{"hidden_size": 256, "n_experts": 16, "moe_layers": [0, 1, 2, 3, 4, 5, 6, 7, 8, 9, 10, 11, 12], "router_score": "softmax", "normalize_top_k": false, "balance_bias": true, "lr_router": 0.000765, "optimizer": "adamw", "learning_rate": 0.00144, "dataset": "wikipedia_en"}
Below are experts of layer 9 (counted from 0) of a mixture-of-experts language model. Rows are named router (the router's row for the expert), gate (a neuron's input weights, with its number), up (a neuron's input weights, with its number), down (a neuron's output weights, with its number) and show model dimensions 0-255. Each number is 500 + 25 x the weight over its row's rms, rounded and kept within 0 to 999. Numbers have three digits each.
After each expert's rows: a language model's description of what the expert responds to. This comes from a sample of Wikipedia text that the model never trained on.

# expert 9
router:459480465548503477506488479521464504507544442469496494470491447527490508485498536516476495513525495518480531489523504505535525515491521507501532514507510479511484509525489479516530478490528491478467517486511464491505494506532463506506499508492543527489463509517509513501519527552489477539509515508527530539466491526480531490525489511478491498477528514507498449524496499497451534517521518491488509487501543518478501503494504488457528485510478509487479477521474520465526542494484472441512532470446480496450489513521512511556497483457521558463472536507447489463467464489479494498511489485546546457508485505463557534504472511495484475490526476517505516481518473494508479445489469504512490525512448483495549538448500505506508499504556477523483476503561501466522503507466500
gate0:499521485517517469502494495489518492485489496515507484516510508514487691461535502530505488470521507491481500513505523535511495460512480503501495523524515456489559504538514526512477511498458489487473512517506478475517488523486514513508528518503524522487483524502485465498482517506483524487497483477457532476514481495500493524499476514503514536515506472507495511522457467486460484533475506490490528526508466483499504455489508489538506525505471516495518479487490515513470505525504485511511475485547493515487487519504477491455480496521533476479528476485538480530502501528476470528495513510503442472528478502475484516522489507511522507529487489557510482508481537504474473507494497507500516456519559467497472573494464513486521478516489480492477509458456476476483489527542499
up0:517529519513512502536526508481500466495500480543457512506507523517527511489494544525528515523495520547484497480466506481508503488482498510512511500491506495502467505529485512496518493456497519472486493522471506497493501486498482496471579439502514440468528512460522482585473478520502504510487485477498502541472510518512564462478524482510507514470530532430502482521510532500522482453510492439484499495504505532503494511536524523480521510522480531472498483490498471467507523509556460532435540482496500501513475514556491504501471507482438509507487510483480522478498500471538490524470452480502534525518450532530485496452488510479508512480503497490504521484525498490483522499518498477543545497468493501487454512552454495511488482480525509506515506564524496490491533521485502
down0:547497511462467460454469549517480481517507495476498486437487475526518513506470486457535536440520476538499499465478495518521521498502522492454508503530491480526497454532469479506492503510508504514518494461467511509516480487519490481508515525481470498475501483499512518532513497493488496504500496514536482514438458513488505518519509488490495483504539487460544460538519517516497480491492521509502495506473555509523503520512519503521522461551528535498478471471463472531529470461534539501473513556517506506409483442523477504522497520475536525468483504522498549510526526508549505474510504501510491513515493500495515503445487493455486580470546524500490515504526491493511475514478476476523537471497488509505494485520484485469511472473505517510501490510506487509532484503531553
gate1:464463467493551499508496513464488508503499551498489460491536451492467513485529524524478491519518460473512541481506494489499499482480502473503446519490493507512545480498488502494557507455511535531538545509465468493509488502504525480399482536526506503497538521513508515494500488489471493460531509480491462539493471518497539552525473494504518482494511484514555504505474518488492474516499471530518533563507526511446531530476506520535497487475494474489492536507522473488503468542482484491482499487522536501532443522512534506520521503513483475537481480455492523470462514522487481536488490455475550531469511505500537516488476483503512506543510495503528518514500502509526532510515499502527487461490534474499464454493449512508507507473510509469475510542486478500477462498495488
up1:466466448512534489466479501472468517492519547553499454486526461490507544527519537537482478515543446481506531465504519465503488487485506499478467529487497483529527482506488484463544492479527510527531558515471482491509518498522498479454477533531506513491525532511502498515500497524457472470516494484489445527511478523475532567525477515507494475505510490519538501537484493500508473509505501473513521547492499503460472522500513503546497494487511489486485525486489483481531480517487494476453526487506507477512477501517510535527536511501481475499506509447495504489427496484461476544487495498478531506446483539444544523511476481499533522530510489503509510497496487498527532508536492487497497461488516468531475441491493505489545513470522500430480492486485509504476497485503448
down1:529501515502485510502487533519497519517514541474554525486490524473519509536489472476505500538484522503471449487493545513467481483519513474533478526519564473455480482483486488505495540523525495533510523501504467485496537458487503554491522496517539494500504498522499467493507526472490502492487497485481510497527452480485536500536523489531453509505464487523449491505543497483538482460505518506498461494463508492488504511490501474534500477484531524503550508485484492527498485478492539508497503507525478504504507476517477486520453476458489478544538492498486463494513501444493518524500518482493505467461493504484463475518484494534437508472479473482497486514523504518507577486479533503431516472494484503576520524482536502456502481482496482513570497476523524515460492542544504
Description: Newline tokens ending sentences, list items, table rows and == section headings ==, plus the token that opens the next line.

# expert 12
router:525503481516489509506495509491491466517526488491492511557528521517503510508505490479480478463506474450497517521526501516538532476504509475450532539506498521544521545468512483448507502530508496522536448511504475497481480476447505488476442507477479537506530478536518508524476563461488450513501512509508540524524491472516497479526474436501515499475502494535477504486438477545536504531492528513496511516484490489488525472472481472516527515503472501529499446489482527477534526478544534514447510488502506486470485471518494471544486487486491502486503501458478500473477537521527462499522500517489491494519560453494522501505506470439519492523517491508495534513497513494469535496432499483512512502539543522492540479499487486469524512524485502478514533444516497516499482524529482
gate1:475522498541526478512544502479503495482504499505532459513450498489488511483467479459500481492473474472491536479479512540516516523491491500504480503531477494491465494506480460508515467498484476495507484512492455499527492484475522525488524532503441472541539521496513550520557494512513492532559548451518544501502513466505518489499581484514523511496454502482552482455482499517494502456498499496511515502487491493481502431436503485473520481519501500517493482487464489525507527495520500491488485526527519517486519453489482509548535513504488549566475451524496512490539498475509518491467547470468478487489508488505519498452502479466519480477491535504534519540508506499490491477484568490523479490484474478480524477532511512533494490521518524502530550477532497485516504525481511
up1:457503471520463489560504485514505527439422511513503510525476524516495519522532478489499485484526521516495492477507497491464479529504494479485502520483503479483494488479475484514552527516496499450495472478471509485552517501467482525494480535482480504558508490502527505496508490508477478495471487511532497552465488525505516550473539533534498509507498480497488525473504452501481488467453532511519496513490509480538487462460493495496541478520511536520471488492499492469505532491492487514516498516553505505506532498449525502531507522552442541515505492510495523487476455503495498510499522491555500467541477532548515451491539487471505463476499486503491501496510498527520507467527518468485448527486489482525476465535497530539503459485521529540455490505497530479513470532435499
down1:544518515488503495492505508527483488513521509517487475530502486467463501505473481452533492484519532480488469465513540466493538502468517537524475557524538527508467505510502520501486486474478545478499547491472484516536476511499518520481505447494493507438474481527513504486532501522468503524525507478539481536445524480518519513505510446487500499519465536495502489496505520501527526527568488493461539513485530540507506495490517493510514510477493512529495532492478531512538516508445477480503520515507449499429503524521518485527474507504455505510468471522471468532515541504526542459492532500484500546484513491449492548473473483516514487509527537497466527479521512472519514480490531451495502447532477510485483475478510498459473451501507514495482513463488494487480507477477458
gate2:513437529459544507498492490490551552487533504490483462494511492521477524519503523482500532513506511497498511457489473467511510482507530482514507455518489479449508535516506528499456506496467506511492548519456533511492498461527476507496501464492513520462508511497523511498453514526456493495525464493494506486513500517496468467504491448523521495424520462515446489532492512512502498524551498520501478501521502541472516478498522452533487511497468491499468494485528493509484500513487540507492509484554493482480528504522495543459524500471508476485522505481494516509480527548517523516517511530505502506498506467509518525521490468506482488517494495559471476500484530431489471526477493505516532503511487494499519447479520599473490473505426559497523508481488527506504515524508513
up2:496573472559490497490516508503440485502460457459516541492493508492501498491492473493489524518501488471514491539519527533496478486513473522489498515467494495508496476487480451485541491510488507478475487434529473472506466540497557502511484503525521504543474510546472486488509476461515517504464534506497514502479481474532530500482517569509488508552475516485499532485521493469454515484464507470488534532487504475506514543498470538482505514528492470530535502514532476484488528483497505500531487492478545595493486486423506455549503496532537494542471497527515484489520462482491476481495480479485488493501520532462498473510486506484513513482489497493542543518529475543525536477504500518506476515499499513522475496528485513545480516495519509504500502478494482489468470505475502
down2:513518510522458492496481497541489474512469490496481477492488515483503521541522537519464544489521489581498485495499482490513535497503498457480494496481494511536485542471499511516531499444479532471479454510517513506564503542508493497471501493529459516503500521547480468437477497486517510476533442517466506470464477496536529488533518499498505506495515483496544539501487488498492513500499472537510536448525506494528493480506531490507498521474475504496497463468480466519499490520515480491468511480530482530534507482521550446500485547542485431511447461493516510438503520466518444480492509495519484501485522493514481478473500506526519511516456512521511501489525490476468487491526526543490533527513500480517499531526449535489513443481505499487468506456483483502520480501520504
Description: Digits inside years and season ranges in tables, e.g. 1973, 1992–93, 2017, plus ordinal words such as first, best, last.

# expert 2
router:513477523497471532450504491476481498529500540472492454518479498505490497490532478497545486471504529521567536468487488539457532518521483471529512499490471477513496471513482481463477514493501468466480537513495439478530507495528485539500507524489455520493551527519464482473524470511527554462491488482477494470508485496504470519457476512506536487445527488471524532498489466489524497506460510484523472519479486504492509514502543506479520489537484485550522517550534469500487486486468487435521540471474508520492499515457493557474511511554476466516496473531529527481485497479498495536491512514511537537520490513480502504487499531505488512491523536497551477498501516510549518512534528511552504514495517525504454515477542513510485499492464511503472503485508511509467521451515460
gate0:545514466490529508481506548506517539499497519545510522506503473494483465469505484530514499457545537523519511522512483447513499513493483457466525489535524480501500483524480481464478513479497517501514515469500506503468478538511475539445497507524476517466476501540515507457488525493503512510479488468521505489486494505483477477475506486495457511528526494551486519505491497491519540493495512483471532485491497475543470477493448510504536496533522491504494510462482495505513456539496498480552490534538495505515482509467474550504543491503504499441505541487516551493468495546513491516484550511469499522501465489454491440562503471528506503503472466513448492508496496489533436483504488542501513503514506519500503463483450503510461497544565497470484528514500510486491559478496491
up0:490463469514496497416504473515509474497494489524468531508465521478499503512519480509560525518541558463470517515516440481504522525495491528496488496506545489518447459513506522480469528485499503509458515514520498512505507532514433513447515526486443481445516486491467508509495466466516508493513486476505504467516533507433471469492490519500513526498519461495519501492466515506531486516496527477457514524535526508532512504509429538514541501492504518507499574490500496511510497508534469499536482487497483518509506508512510560502469508485495509476498531485466472480489461518523493520509487506510502482511508508464502470511487500548482489521514503515476511486520570470512460518515467516504491480464504506482505477512473479523512507515509504438474508510507492559492481471537533
down0:505459493500489479581527496511512513486493466468553517491563483518478474517529487552471504518502472505491462495485506465470514481520520492528482516486515504491527510513494482509520437498455486482551500491495532522497517495528497474541471457484486492525458473511521520528466478489513487489527509565506521511520462445532512463519488520558475523512490505469503500516509541488505503516496497510513461464504507477517535487499507484470507519477515484499472531479515528558432502475491517535530489502463506439480505501499482448519458499501517500549520495485524521475492492521502499501473490494449458469540503511561512499497493478445518494486524486503481501517508478496522487513486523518475521473456462490492502516512522514502504490507502458519486485468469500525515475563465488
gate1:542506498480514526490479506519500496540524531526447498518504531516483527499479515481504502505536510508454473503517507449508487537522505510485548513512495532484514495506522552541555498505452500509514447508481513492492491495534492524529489505478533457502508542546502506482499519510483468502500477505448468524533473515451457470461483514447454518514493498452516501501520500477522549527494485488485509424517504481518486506503501462517481547514509513463496491504478516515494512469477520495474480490498483537484572463470469492493526509528477510476505512559459499507499477524513483465468532505500510484520482549503489492462483522492453466483494540434520490503516474499516546503509508497520501501516511508482457526496538463492488508479514485468557495468473512483518483517461471
up1:502491454545488484520521483514513478485503464485535522506506475549503523505516469463472531472477502450520495505464502544515508482481492504493479507491495533458499508511471479516474485499516497529492501467499522475491550485471564485525535469488522527521492492455472528463487490497516502532514525483499520486485528469521487507519518493474461472491488492531549487476499522527485550493535480475512515485502483499490512506465522529493489482554495518531473530491518536464511544495511503478507486501480486492492480521498520521517514454508503439508493534484514534512477515536439515465478473479479475513449492511459536554519501527508523522517467500585487481564518497514478462525484521545490505509486487506475549491448472552505496524527522523506471542518512469529524483503502488
down1:492478526468506527497487493448489501568515525486504510510480611495474513493503491555516518483497514480515526501478520498492500490513533528528512482542530525477510511471519514542519500476489517506470465477481497498447547506495458501493468472479507499512489556548494507495455497495504481506524524491474512536502512537520481494402493501511503510486506488495493498509514526525486519513536463513473488455514487521479519494501509479515476535515509491474492483513491541524476524480474502445511499484497508493516526464520506491485486507510375509467498500503451554471455479506505493493487514500508488513493495546530506492486488511489513515516473488464530488513510484531479516487471469473506482523511516479535495489481486505486494510493508483493535490492522540479517468547461452
Description: Word-piece syllables inside transliterated Chinese, Japanese, Thai, Arabic or Indic names, e.g. Qiyang, Matsuzaki, Khai, plus raw CJK byte tokens.

# expert 4
router:491518545494489496536474501513515490505518508501451542483495523455510476477468491480513502512498480471503483485526528504491478513460545462459515514485444516485508511482523522569534499482538496514483490456556506495477553510480511472472490534533449485508514482490485511500483444474489475480490522489514484523503534501505464494518523505529504507522509500466531533512518490450478503513497520509548524469526542534491490493512439524520482500490503472498501462503497490451546467480528505509501487539443514492515507490480466486537505523502531514489537462515479538467472525479488501489490498452499502533488500539528501491510509576454514542489457458454485521501520480503509455507490476487500478535502535490494493494491477566476550499503510512521529480488498543503495486523482492
gate0:499521506473485491476507545511505474456497487505485497484459494458535489496462532485512442497485539439498548483519516504451520475586513490504442486536475503484533508510506505490485526521506496507508505489474526521482485514514518508482499485525496517547472493511504519485493544492529526551489515503507507462472525512501502481536471519519537506486463535511480482468481486508549522530440529547517506510468539531476488474509488544502456489513480482483499475524496529560496509509493493523505449517471480483491481522473471516520535508523519475467514513520529483467482552508515468478490483508508497482526496457490504495488468502509495467471495491501539522472545521520529480534518515485492488439522501525529478505469510500485478501448489486469533486508493476522464521473564533
up0:514499504500487485477487518464531491446546450499475484464480501469507511469496502496556451540479515492510530487524519493477511458558536455512465532499466526496480515520545511513452508521476480495505466508464519498487535523491502491483510472547487515531494492477509497515495505483508506463505513510562495490516491496472493438531531494537490526510443543520522500481453470482528515541468509507517501494490544545452488491517476501534461508527475496508506451505531482504487503470524486505496495489486475495498501518478495501538498486535500470451468483541497543466515534501524502523514533515477505505520523476567464481484496513469525467523481515479504508482508511518530499503466508503480541455507550509520451498491508487487518504496488508430500459518512520550501513533518517
down0:555471532517517506519479492493487509511517474504526524477525496563520482487480539471492492471476497530533512490466480470532516490514535471456508493472501519500484507485460493495475524461532528495494515488483506474473509534496537485503440479481492523476490507480487571469492512497528527528467470490537487485518466464498481479476515487461541472498505500476504495504491511486533460526501525513495483526505528542532473502502510507530480534494522510524558474547469466522484491499471514571519513512513527483513515497484481514543465523521558509512475482459528502518562487511512509496516448486535493474539457521493475459503523490507490475508469504527534528545485490487462506472531486480464527451516474501527493458483478479494493512533508481491485512457480475489508472467492554
gate1:492541487476494536512501524512530490509518498475462488528461483486495504508472575499466513470490518516494542518481515504516504532520461476468503486453490501432510528491505452494514459498419529456496532471543517504500524523489478514511501544535459511549477547507524522503497540479458501486497525499564485510500488512509496495481511506502432532508494532520485488507490460484491496485523519503519507500475526467502538473483493490471511481524502481482511439527485496496501500520502523479454515511478497518503512503506483510493505474523480494493463570479502514514484515505516478496474508539492512476544543490478520488578489475445490505488463506502512517531511510449493499507521449527482498513483497556500469551496507525501491484530456520485502493528519488499456515478498478
up1:477499508553517530521498500458538504488469453462430511540451506482508532509449492486492510463491489484516526489492487532476471480508460469497459515460487526521475508538506485470518501544548507448580488515473493510521558525494485515515509505511512467548492468490473495504497530501515506477413464478510493479487490515435519494509562479487470542480525498545503501512496519497513491533521494506486457533497549540468487505511496499504520514508524488493499501511493522490483472487455501500486511516491495527495487506503496546530517476511455486527499525499504468449502498505511494520513484465518546445548485515491494498524502510512518522495468497485479498483525510443485479510517496468530533491491482530539476461506519536486484526495479489531525523503520511479506490525489499
down1:482485548480473517517502535516513508495493498547471555494493476507481499509492498480500537486529503510547495479528505484479460523475503485492526503518489522466447524530486531517522519514498504488495504517498532518482516536460512515438479540505466542466520525468512508470506464499479489463508513499551513492517503487476470476521530505551483509515506517420481478488503481547474465464522519466514484511477486488526525502525556499514470544465504483530449535531502459526512463488535468495528503499493503464502535497489528497528512500502421523491489442533482526504508494511508540506538521496529495479528480490491494545474532480505521497497532472472504532487476476481577500460518490484436512488491487499481501506517481486524503480499522470507517481442516510490510480508480492
Description: Finite verbs and auxiliaries right after a subject, such as is, was, has, had been, made, gave, plus row-ending pipes in sports tables.

# expert 6
router:514517500498500508511467541523529518481499465506471453496493494473449509513509475494523483476482531545509455496528453482486525489524505458527475495492545493497478529480493492520491520504465543530478491496484546506489471542554506498530505495541533477469491470512485512481496520538472494489479484509458523457520461555487490456460493452500514465531501550474472505482511481479482498500477506460472491454448496528495463532525508525503518493486530516510536475526490508508502458507520537495490502518513463473522547480518490462474476511531538503460520487535552477490524482490505524459503489502493507505550478512510479472543533488510487494483524535502537530455515500496482523546506519525532506510469506526525449495486550470476517490481471475488491503477469518485517548481534496
gate0:513502485514518486517497515473471545523514484464490452499500533440472474462481439412455534475501519495486480490527461495553521487501483477510511515513534490533518503464513521511496500523475542500474472495509557483496485551515510486503511485534596472475514478543473511474517509476495511528504498499456526459510474521488474487493516508547485436505492489480505513509514496520492533524526473497470502487510501508538494515495575492530473494492476499531451516518547473521487511513503508495505511509505475515503522490522509488480464467521516525489508544505511457517530486510502508450524555504451519497490518488501480497488485499493511495461481498466553491518479494520474485512481492528490482496494517512547503433505490495514525516516472494514478509500488523501532500473474545
up0:481514504478468501485474563498522542497470493501524505560506445515456476507479462523529500461511515508497532517499496482514514495524445498473517517531531527485537491460459524520520471554507521486502429515529470526485501478485515490464500458522525504531550493461492498500504558499540437516477502524505508497496508488549500506523488524514528485521520525515461477489515509478511469495463516525505486509489504496538495530505465521536481477514492492497462500456483493500477475477480545479493488561515456426491474498490531509510514457480493526455496464506527515507505500489484506530472520482509480504518496485522474484447535535527498510516488493543531543506498503469505548467537498457499521522509491526510509465484514499497483462486538531505512482499463487511479488505515532
down0:543548495526510489461539442463469515506530468451495494499505540497505513508491526489510510485516544494546492484440480533501533527484488520523523477488465486468480521493498507469514554464515526528503480498506521495518500504524539458540491497501486498470486509537485514490468471486511511488517461495540479501469461538545471485509489499502517504526474504500532501505496517470515480477514485520484487478494539485495454522536492480473531511526528484503474506484495460488496502516453496492541433478489548493546528496468453510497495523483510495505522509497494477516484479513527479487521435544509534458506500500507489492555511506490502504534508473460497473527537480506529460541508470567517468519512508463521522498513497503513541512502463479498466482516520456482469529514477436
gate1:474482487439505518484519575490500525506531493527485485450514513517508529483468488475518508463554503509492504483497550488529522497550471504505514467551498504552521496536529512495493489452535488494482524504523450521525515530534465479441484496481518514502454525518518508550530468436532495467499484520503478479529484518542453486466464504550478541492504502488469473503494462508508485529482456509521480487507495488529459515495549489503484479486554536489508477487519466485497500507477477495461525499476508517486548485521494467501471484487492533503527473552546462534514483490529498514488520528536487501466462493459500505485525474464503503491512520489529506492495483469494492509521496514492478510499478518556475536505538473488473515524512503488519509525508483471487528488510466
up1:553515509548488487516511487509522510510511518513495520496506516512526528513481485462482505493476460473510504513453501470506488490489490497492499468463466523516501466502438509543533507525489486535550491474592483502507497503484493444521508493462497496527539486490538495589525530535481520519479499509490512518467527474472495501500543517525486532489522545499530493490472507472485483512449489492518530513494519473518517483512488548514511517459482475446486570505466546496501471472501543521486492485487516530494472477479523525500498497508495508508528499507489494511508515520490491524465482471516553478514497517497514466489513521524492478497501514454444517474538485483478471473537504479521474493468489494494526479459507523532519496475545498501524426515486465503548505467477498
down1:457537497485512539490507486489534497442521501492518464496548484518467465488484522513490497473490529543469493476472498544513503488503473488519510463524494486505540524553537528493497511459524475459469498509486479508535470532560464563444503496485506483536463487477527469513506510526495514510500473532517538480497490560505508453482474464496526528512512456476483524481497528507489530518500484514434484480462527517477465507517486463459496501504541494533519462496447490465521494542524507498534492543556470522489489498522483462519522481524529457473496525480501491486515479498514487524512490521529492523505469483499476522478500481476523507473490506513531517502475486474516503512481483506505490463514493528566496533506574510489498511501471477503509497452478499482493472507502510
Description: Given names and name-initial pieces, mostly before a surname, as in John, Michael, Paul, Al(varez), and in cast, squad and credit lists.

# expert 10
router:487522474505499460472497567522512564496487509514467493479517516441489505518556492530487476496465507506469486479500496494504494448494493494523499489542538477492480479482528505481521503508520560459478494532473505499471501564498499509494481501522523472484498509515531495462461531524498524491500468507427535503484516514523503483485474480554506483497463496522491479490511478473557528488471515567486452511550511541517453525464483520527489534504509493470492492504564495495499491526474496499501464534490488533499487510504516495467485485517483486529531518479485507493539472508489508501518509508517478497508444534538494492483540471496482489519452501523541485493475487534502516517486553520469516502517530520514495490534503544497496458497471513494461463488475539486509497559474516
gate0:489507533502471521508572512526520533465511521505500526475570458499530535471508506538487511512532480470522480569507508520494501507504472477494486468522500486485495497444470435544472503513486466489518471449515533483473540500461503533499480495480570512491525480544526555481498503536509519504493527457477507511511478487525489490504507510468495490503509526505487483513467478500497492500474500508485516511479550496551518473475527477501493469517550488505450500552543525519461519501506526501500508518542475507483493503480498492495500508509468502513515514527459507472518550494484518521491498486529505450528506502502524479508481513495521482534493471518510516486500490495462507470487533528493503541482515513507494519459457476520484463519431511474521502483445495505475520504460443
up0:465477493509457497469559485497530493484503496489485503514488444520503510493509505500513530539503446535532529527516550499512497479497452515500460462516503487519526507547519454497532490478505493481464499501492496498468535532490483534531506490489465539518513482498513494506472514558568493516456505468516498515448541487524551535503481484457493478465485547514535512490503496458502503458515508485508501546495568475492509498484513477521500526528468460487533508476500499506508508531471487488549509503466509498490462527488470543505537486509482494517526512500489493517448493485470489556456493528493499495464477472490530509506523518511478523505515455559505490511476499498499545463448506516494527505462493482470509543492507509489468522489484511514513495478485518444465524511524522
down0:511491502535509500524491488523531518510505512522549508500490486510501501499458516496540480493481481511446512493507462500569502481469515431451490549516494508495498491517509502461534481488440492524533492485475507463479465510475488511492512544518508498504479484502516515540523479468513503476541477535511464451529495482483494471510527538545474494549497477555534472550509508568481492508520530445521525515473510532486492481501540510499487494539514521538483502486495509473498473481521545516462550498492484498493505452523460506511520536474497500535484502468519519517519479488517445483502486484490520480520520487516451491526503453493509483427446483500468494470504523455496522505503499520473473511497480463548468507481517534510490482482478478526488500518494532520518509492511490
gate1:528508467498492482487463440521485477521526551546499495493516516520499468486474474492542507497505472494509527505478495518496492493505518518503465496536536542504481557460540505509499456520544478469505523500492498555496451497449510522502481480494454520478491500480496499471556532474467497512483494494557499480508490506492524506501482502479527482484556518454527513450527492457490470525519520502503500534499515495536490484520430502537482513521470488533513478515461505513508532497524494497505463546498493513509505478487452545487493479473501528557458548490487489482493551474482514527518520459529509501482522502515498480528485505487487471459469481470465464540469531481504477461505474495536491474534490513468470497466521459476524532531506532493497522519503517497483473532505510
up1:480505485509490487555531561483530487473498463508509486492506491527510519527475519545493517505484521465480461489522532498460552552437484497505503512426499520550539531540476499501492535522509484469535511514524500500504499463530510470481522496489520468547496464481485514529496460525466483504531506517499488489490473519504501483515523482507493514512460505509532506497511486503520520434499514464501518539483495489526531534504526486446505428511471552497500505507467508486507491481495507538478510453501535474477506492494527464509475507457480502496483505542528508476509489499508486441471477492462518485486516487483515496495513506476493514510521502517539536488486479506499472515464479451510478547478523513496547498556483488512515470488549469484527477500516484493555522445477498
down1:521469462510490480520489488482478543506469495529523508512498511502497509520477462511500505497522456486522535505512522506515513478502493492489453536499524500517492526507515515504492455541583521476526504484461499548523440460526515511520475472504512488512431504496484522524491517517467497464545506523578516488483487508527507483471487513507525452504545517459509475499499461509517513502505481507506516517529505474515503496510495499494512466523466511501492511522477475496499468523485510520501485486500532519505507493501473526460511498542493482543483534465446529489511495453484492494509526452511504477490534532502488499456516479443531491504509502435494462502451513514543465432501517545494466505518547542475459517509507492477516517520496557480503487531546473508483480526517517
Description: Final pieces of surnames, club names and place names, often before a pipe or comma, such as -berg, -son, -mann, Van Hal-en.

# expert 13
router:496503508528498479492458465506514470505536532494483519511521528479510527496484489467550546537501457507497452502531497497504465477553466514439497506484478465476535515523515505500511501536497494562518466521488521504520492429481540464522524499506484472517537515497497505463481472510533500475500500486523519475461480498521466476475484539498504501481483508521520498489533511482495502465543552511536494458485476496474551534498511519518515489463505543451502500465487522471467531500527534525492531487488521460510465500501508525531472500475543494530493513533478488493519519476470448517469439521456525505526450502474483498472480537497547513487479477511476548510500495482491492501481489452515476488528505530504477512493474512461503495519508520517512468529492500487554519504458529
gate0:545486496470451516480510523494524547540483517498504509541456502466492435500445528522498511496495491528498492538476502482525452472515534478487453511461443476516498477494516490498474486515476506533526468518515470512572513511467514487519524490498473540462451447497519479548491495505559512517495494466506480485476512495504517504489518513508510482505493509490495522519505534494524442546466515515506515491475493467499488445524470526470496523526490545471475487509474536527507506525501462514495475487439519494504510492527508519530481495479502540476499548490490465506476535502515464481492509519519519479514497496510503470499454473421541496480482539478508507499486489523487526510501461497462538504482516506469492515470487539497532484481489508504507537545484500514504478456498472
up0:512542457483491475487497477496539435471523475473480465490530511523466493539527489493498475544514508498529492501497511505466521508503540514526525501509545525508490523510515508470524524502495479450487528457483515533500481494494507498512509490506492451493569500504463505500512535489490509488507473543499517503498495509490510496497485510562471517495500481479516485460520485501500518464494491496537484512503485510525491523501496485525502447483526475521489527451513503517505434498535503495479516528520526501493490502474536499473491496520484484513478460480520493510543500488514500490548507515476495559473504519476509497530434536515471526496505503530513470501525510514547462504491520516522444527474480529517535493551508478504359509507490484491481482459470492523480510472516468
down0:538500518502507482485539510498498513525501508516456495508485488464471428497507517494465455484502437524520487494527512482493445540515512454496501491534449513462480507534526522535528483495497499537500502486525513514537484461501519495507517502515500540535450542514473483463475467512498490537513493486522474507479537510519494517511496488550528444539508530461569517527516539524492467489475481482491488482513517508498439457472495515483502485503437475490481480443541499508530534546440485456494527524513506502495483532501540513498495497497474516508511525488484462493472515483498479517500514484482531560529514515487515495490450488539522499501559509525527547501487509543465512497525499507481468483469488506492530504496467530500524490489478499513520511513472485488521495498497494
gate1:487513476479475497430483483527499511548480518471490482524494488483533534492489493492479502478499488505480465482499497511483487501493498516515502462482493481503529502523506544478492483484461516517493510461469499525483536480485481486468458525474537481552539495548522472448484508503503481496502530497492487481449531480471510469501493510487496491512466528491490474500521553490515503512476508482509517478511481514524520512520499521514491500505488541472562528512519555439480479558531496474566531497485481479503484478506531510517548472485487542482503523509563518534523459510489521518523482499487511520516490510507501477444493526494505483527492447557479482538482532488517540482541564513520484476543500487486503512460513515494508497404524487506482509495486463515501512532520505
up1:506501516540469474489524548511487572511526527458505567504499516483510500489525511474501511466519489489508505489521515481523472527514531483478542519525502545502483469505513499514520513526512496477496520501433489499479479517516518516500497504493411485521434508503499506492511443475482494500464505467512523508493522532547499505500492485472556495482515507484488470500475467548525494533480494493526532506450505527448493485487458505493498541521515470560524504518435475512493548527499479497502431474549513535496527496473487493515481497499494507538490504499495468482503486471476529522519487480508476500534494474503488452488518475514482460495529524498502508464533495485491545489484529484487480495506509538499475467464494480499487490528468502510490454501513521485481447557474505
down1:522538501464468502543483511492510473501491503505485466477484465529510495480540509545493498524517484490540470509509468516499500480503505495532476494496556517550542501509490514488530506497494478488502469515450476486515479524535525514526490504439525532491545479482487518518533551488525485535480487530468459482521458496449474506523522496545483500515507527480490506496469502498508481490532534489457487475493473515475486469476467488485471520478537495529459487503546511516493540509523550497486492493476547519521507508521505474475471508536543470454506485474465529466514532499505501477505497541500532458511521492514470483515512526463516515495462521508497486477516513458492508576490513479508534497473488479463528494484457423527518529542431495485488502472498481508518495520503474
Description: Prepositions and temporal conjunctions such as in, as, for, by, during, after, following a noun phrase, as in species in the family.